{"n_experts": 96, "balance_loss": 0.0109, "tie_word_embeddings": true, "max_steps": 8867}
Below are experts of layer 2 (counted from 0) of a mixture-of-experts language model. Rows are named router (the router's row for the expert), up (a neuron's input weights, with its number), down (a neuron's output weights, with its number) and show model dimensions 112-223. Each number is 200 + 20 x the weight over its row's rms, rounded and kept within 0 to 999.
After each expert's rows: "comes after" lists some tokens at least twice as common just before its tokens as in all text. This comes from a sample of Wikipedia text that the model never trained on. Tokens count by the router's weight.

# expert 61
router,248,216,208,209,196,194,204,211,195,217,210,167,183,225,192,189,232,195,156,199,195,207,182,219,184,237,210,210,189,197,215,212,219,209,188,181,175,154,192,203,196,203,205,208,208,223,211,237,201,194,208,196,220,184,193,201,226,174,175,188,219,230,204,190,185,214,176,191,187,172,199,143,180,193,187,186,177,179,213,203,196,193,277,211,231,202,194,182,214,200,215,235,191,201,196,212,230,235,181,146,193,179,202,220,181,211,186,219,209,194,214,180
up0,210,213,213,213,197,218,228,226,206,139,199,199,212,201,198,178,163,196,200,193,225,223,217,188,215,199,169,191,199,238,219,193,173,205,175,215,224,222,208,207,210,153,242,236,191,156,202,202,199,201,204,188,220,206,206,201,212,191,157,217,183,187,222,203,218,213,203,194,177,237,222,204,183,168,205,187,189,205,194,190,179,218,231,163,206,216,202,230,217,239,194,194,206,185,196,197,205,225,205,197,201,156,205,200,196,224,188,220,176,181,205,204
down0,194,217,210,197,215,215,176,223,179,183,248,187,242,230,214,194,209,205,224,211,187,220,204,187,217,190,191,215,191,207,233,172,199,225,186,221,232,212,221,199,197,180,208,227,198,193,205,213,197,179,225,178,245,187,209,217,181,223,215,209,136,195,202,187,192,230,188,189,221,206,181,179,143,212,206,207,170,177,176,214,168,181,203,243,188,169,218,232,175,179,206,194,183,228,187,188,212,209,176,220,249,166,205,219,207,231,238,213,177,186,187,201
comes after: " (", " \"", "\n", "-", "V", "==="

# expert 73
router,225,206,186,216,203,223,238,231,210,205,225,193,215,208,185,206,219,192,192,197,195,218,171,211,185,206,202,191,178,191,225,169,203,188,182,198,200,178,174,175,192,222,198,191,212,203,213,224,209,188,176,190,228,193,199,237,238,169,228,198,212,205,204,198,178,199,197,198,210,180,191,190,181,190,224,186,240,198,180,219,218,215,225,240,219,188,194,198,233,227,217,208,214,218,210,172,215,210,200,164,187,215,186,239,173,173,207,211,183,200,211,223
up0,229,232,212,190,226,173,205,198,199,205,212,198,167,205,177,185,207,151,232,225,198,193,202,201,215,171,207,152,203,169,163,185,227,197,210,191,231,196,187,200,185,200,210,221,188,148,226,226,211,227,173,157,204,181,207,202,201,194,187,224,165,198,225,213,202,187,193,197,197,164,197,197,200,202,172,220,208,214,169,230,199,225,262,206,220,210,167,203,232,196,236,207,183,195,189,175,192,200,224,190,204,193,200,179,188,219,166,196,191,185,227,177
down0,176,200,203,153,195,203,165,188,218,230,213,208,195,199,204,198,213,195,198,201,226,197,188,207,221,206,193,189,238,234,223,158,207,194,223,194,209,208,216,195,172,187,194,239,158,221,197,209,219,185,199,207,226,181,204,224,191,191,199,230,154,200,179,199,248,189,167,225,207,196,180,203,215,227,179,221,196,199,215,206,183,179,214,145,212,220,204,220,190,184,190,187,193,192,194,200,201,200,158,205,151,184,235,212,246,199,212,202,186,180,169,185
comes after: " |", "-", ",", " the", ":", "|"

# expert 93
router,254,178,179,201,188,211,219,202,201,213,194,179,228,191,176,189,211,189,195,235,204,222,158,239,192,170,256,199,185,201,200,199,157,202,201,186,180,170,217,180,215,239,184,186,185,173,199,176,202,190,189,184,213,177,185,253,205,156,204,191,219,263,187,184,193,205,216,181,188,184,219,176,209,214,216,172,212,199,204,209,199,225,223,217,235,188,196,193,231,187,196,236,196,243,198,195,193,199,217,231,201,215,173,220,186,189,201,254,200,201,200,212
up0,205,221,172,223,194,223,221,183,198,196,204,201,171,213,209,201,223,168,227,212,182,192,243,221,208,246,228,159,163,223,167,172,199,218,191,211,197,219,187,208,207,202,165,196,199,265,181,201,172,211,162,217,210,212,189,196,193,205,199,202,138,212,171,202,187,209,191,208,188,214,198,192,230,221,195,189,219,179,173,236,216,194,231,206,170,218,184,191,180,193,224,227,182,236,193,180,206,222,231,176,200,214,254,238,189,206,181,210,175,179,188,220
down0,229,162,213,222,208,217,207,218,220,184,229,147,233,165,218,198,189,241,194,185,178,191,195,193,227,223,188,207,214,230,198,197,201,228,232,157,235,186,198,207,212,221,211,195,192,170,203,152,222,212,213,189,214,208,187,226,208,213,226,202,220,234,212,176,166,215,180,172,185,205,180,237,168,195,211,220,214,180,184,223,230,188,228,195,203,203,197,166,182,189,171,232,207,186,190,200,177,203,245,210,196,205,186,194,214,199,208,224,214,197,181,217
comes after: "s", "4", "5", "3", "8", "6"

# expert 43
router,201,188,176,208,204,214,222,242,170,191,207,220,206,214,195,194,189,224,194,237,192,197,193,183,223,211,219,204,195,185,216,167,208,223,201,201,205,200,210,183,205,210,219,179,190,193,205,221,190,221,174,182,210,200,176,231,204,184,230,197,208,212,186,197,192,196,219,207,180,198,182,178,220,217,181,184,234,208,227,192,203,194,261,232,222,197,199,200,264,189,204,210,220,227,184,166,201,218,187,224,199,215,188,188,197,206,196,230,208,184,207,185
up0,206,207,176,183,189,206,218,227,238,196,175,210,229,196,225,213,204,194,221,225,204,198,206,209,205,214,235,207,210,246,189,232,150,177,199,205,213,222,153,186,193,205,195,214,207,208,252,173,203,207,199,181,231,214,228,208,214,206,202,204,168,195,202,206,207,191,217,194,201,172,212,207,162,217,205,177,192,187,206,188,202,200,203,211,241,184,164,161,185,196,227,189,194,211,215,193,159,239,212,178,207,194,146,193,169,198,164,194,209,211,209,183
down0,193,198,180,176,219,148,197,199,182,173,216,190,195,200,265,185,169,234,175,208,212,163,194,206,229,215,237,182,209,210,206,205,203,197,210,198,182,172,192,220,242,201,207,178,187,177,190,210,220,209,206,186,201,239,174,179,193,194,227,196,240,140,227,196,198,180,215,193,185,211,195,166,173,206,202,183,236,219,223,225,204,210,200,206,176,208,198,190,165,220,188,210,187,221,202,187,202,183,227,210,208,208,196,197,172,211,225,211,187,206,211,198
comes after: ",", ".", " that", " where", " However", " but"

# expert 77
router,248,190,179,185,246,202,215,223,210,216,201,194,204,211,214,206,195,204,190,217,198,191,186,177,194,228,210,183,200,204,199,209,181,195,186,184,221,193,181,173,227,203,189,196,204,205,217,215,216,196,185,186,182,189,197,174,241,181,205,188,211,205,221,215,182,218,208,229,168,204,201,191,170,194,221,196,226,200,179,206,184,211,244,197,198,233,216,153,230,234,193,201,199,236,201,195,170,207,187,237,202,174,181,230,181,191,222,236,170,223,198,193
up0,200,196,211,211,206,200,199,190,201,202,204,211,198,214,195,181,201,187,203,217,225,211,163,203,224,185,206,198,165,223,198,192,208,207,212,200,180,173,200,210,196,216,206,190,172,186,188,197,195,210,199,182,191,205,195,213,214,184,182,193,199,208,169,163,190,215,202,186,186,181,184,159,213,205,186,169,201,190,205,200,207,205,204,217,212,203,195,190,202,196,196,189,182,201,197,183,205,203,202,216,180,208,195,203,188,206,197,197,218,202,209,214
down0,225,203,195,205,213,178,214,234,198,209,175,231,211,190,159,179,214,191,180,220,169,192,182,234,210,219,219,208,206,221,204,167,221,179,169,228,201,193,186,210,210,171,154,212,224,199,204,228,192,229,223,197,205,216,170,180,217,197,187,228,178,220,173,226,214,184,209,212,180,227,211,166,195,244,166,190,212,191,196,202,191,179,184,202,207,192,211,212,180,187,224,203,196,217,205,179,152,143,208,208,188,221,228,165,208,213,186,190,224,208,181,206
comes after: ".", ")", "\"", " information", ";", ")."

# expert 58
router,254,180,193,207,199,235,230,214,198,198,195,184,221,243,197,209,204,194,184,224,209,196,180,183,196,224,234,175,182,195,226,197,198,196,182,180,214,186,194,161,199,194,187,181,212,196,206,218,175,179,176,193,204,207,192,208,232,166,198,184,219,220,191,193,158,197,196,177,188,202,199,178,205,192,216,173,220,216,188,237,195,246,212,238,202,201,199,175,231,194,208,208,226,223,216,210,206,207,187,167,171,183,205,196,189,195,214,207,220,190,226,234
up0,188,186,182,156,189,178,215,188,184,220,212,191,153,196,192,176,209,192,192,193,188,191,176,216,230,196,196,196,247,198,194,188,217,165,217,194,197,180,204,187,212,225,224,208,206,179,235,191,205,219,210,175,214,204,180,275,168,174,193,198,191,204,204,222,201,195,206,210,199,206,244,216,203,189,229,173,206,157,195,232,201,198,185,214,227,185,170,211,199,227,180,206,211,207,185,181,191,181,186,245,205,177,203,220,185,196,185,206,191,241,223,183
down0,195,178,195,205,220,156,203,186,215,212,178,221,240,218,201,181,203,184,165,214,173,229,190,201,190,203,222,180,179,200,222,217,230,233,214,186,206,184,163,222,196,178,201,214,206,205,225,203,214,202,229,198,193,209,186,208,237,185,186,214,194,192,203,218,169,206,194,145,196,161,173,215,196,172,212,216,184,208,223,212,219,220,165,228,248,202,208,207,196,174,232,208,170,187,198,205,220,191,189,209,209,181,173,219,177,192,202,204,178,183,230,212
comes after: " |", "-", ",", ":", " the", " of"

# expert 48
router,229,213,176,178,156,196,236,225,193,211,204,175,216,211,198,185,205,166,174,232,175,230,181,215,209,212,194,202,182,205,197,176,210,216,189,184,184,171,191,187,227,205,204,206,217,217,199,224,196,205,215,205,217,217,196,203,226,153,217,196,186,230,206,169,148,206,197,184,183,205,204,191,196,203,211,190,202,206,207,230,220,225,221,227,213,193,211,196,224,170,259,195,211,216,185,209,199,211,199,196,189,191,205,220,174,194,200,253,213,205,240,221
up0,188,210,197,198,212,215,203,195,233,184,192,196,178,226,194,149,216,160,224,203,173,185,175,209,203,205,200,190,212,210,198,194,188,157,172,175,188,198,215,185,188,215,225,179,211,142,214,228,182,209,153,233,201,186,180,216,187,197,188,171,202,218,190,187,155,216,189,175,157,188,201,226,186,156,210,196,191,203,217,206,236,203,237,218,234,208,228,201,193,208,187,188,173,209,220,184,219,235,176,190,216,173,159,197,167,181,187,212,237,187,217,202
down0,219,218,170,204,212,201,189,183,217,178,202,202,191,188,222,196,217,195,182,185,173,185,190,212,191,200,189,203,183,216,181,245,225,228,223,212,203,206,207,194,185,206,207,188,231,207,204,214,224,199,206,173,215,216,204,208,207,228,179,202,211,211,195,192,222,205,200,253,172,196,216,208,198,222,228,252,159,240,220,146,193,208,174,198,186,197,151,197,247,210,211,191,178,177,196,218,206,225,215,197,180,194,205,175,171,172,214,232,199,210,170,190
comes after: "3", "0", " No", "7", "1", " U"

# expert 53
router,209,184,197,182,198,209,236,216,207,216,206,174,194,212,201,173,202,165,189,211,181,191,199,198,213,225,215,208,205,198,223,185,210,199,193,208,210,175,223,203,224,208,186,185,189,195,227,239,206,206,196,174,219,228,163,206,210,195,199,189,177,231,200,164,183,209,223,177,204,191,235,150,212,204,200,170,228,169,209,188,207,203,248,237,259,204,174,196,216,207,210,236,193,201,204,178,173,182,222,170,190,196,166,214,200,205,196,232,223,191,197,215
up0,220,224,199,208,192,212,167,199,244,189,182,184,211,226,169,190,201,173,198,174,185,203,213,189,187,224,195,188,141,222,206,182,189,221,211,211,204,197,234,185,225,193,198,210,212,188,184,186,237,171,159,196,219,192,213,223,224,185,215,195,187,194,259,226,208,205,216,220,226,190,200,186,232,196,217,176,212,213,229,167,195,189,220,210,188,184,191,221,204,213,216,225,169,215,223,170,202,192,196,197,187,207,213,198,161,192,183,211,198,196,198,225
down0,197,186,162,199,230,178,195,193,221,206,169,207,168,188,196,171,157,240,201,206,244,237,192,237,171,198,198,180,218,231,201,227,160,211,241,198,188,222,192,231,177,191,204,222,213,223,190,211,183,185,195,223,213,174,206,204,216,200,186,220,204,197,191,207,228,202,203,205,189,197,195,195,203,160,233,191,164,162,201,204,178,232,198,217,198,194,213,196,198,205,155,176,199,211,190,212,203,191,195,197,183,231,177,167,193,182,204,185,213,211,221,195
comes after: ",", ".", " that", "==", "See", " where"

# expert 95
router,229,197,158,180,210,235,214,226,200,193,194,176,223,199,188,196,220,174,202,222,198,227,174,196,198,207,208,190,189,177,198,167,198,169,197,159,196,201,209,193,207,219,189,202,213,213,208,238,182,186,172,184,197,203,181,207,216,189,199,182,184,212,222,208,192,232,175,175,172,192,190,205,181,201,204,164,189,192,180,234,185,198,250,206,208,239,206,186,219,221,190,200,208,240,224,186,192,203,206,169,179,183,178,211,190,214,221,242,196,200,226,205
up0,224,197,180,176,186,195,220,200,189,205,196,224,203,218,212,203,210,195,198,204,192,232,176,208,206,185,190,211,160,213,180,189,197,187,169,227,170,187,199,205,212,172,194,218,197,168,196,212,178,185,181,212,201,195,197,194,188,222,217,188,212,178,138,197,206,199,231,238,214,201,189,194,207,219,208,199,198,209,226,219,223,200,195,172,220,184,192,200,239,195,202,203,192,153,233,215,201,232,214,211,206,229,205,174,179,225,152,183,245,195,223,204
down0,186,164,167,225,195,225,230,193,198,185,203,180,190,178,222,228,184,209,207,199,209,203,175,160,215,208,227,234,228,213,186,214,160,215,195,199,172,160,176,221,201,237,235,176,194,222,209,223,200,188,194,185,225,219,163,185,194,193,191,195,194,219,216,203,229,201,209,195,204,230,178,189,186,182,220,201,202,149,221,179,212,229,223,193,217,190,202,185,228,207,214,202,188,210,185,208,205,203,207,220,223,201,177,207,190,192,221,227,182,202,212,224
comes after: " |", ".", "\n", ")", ").", ".\""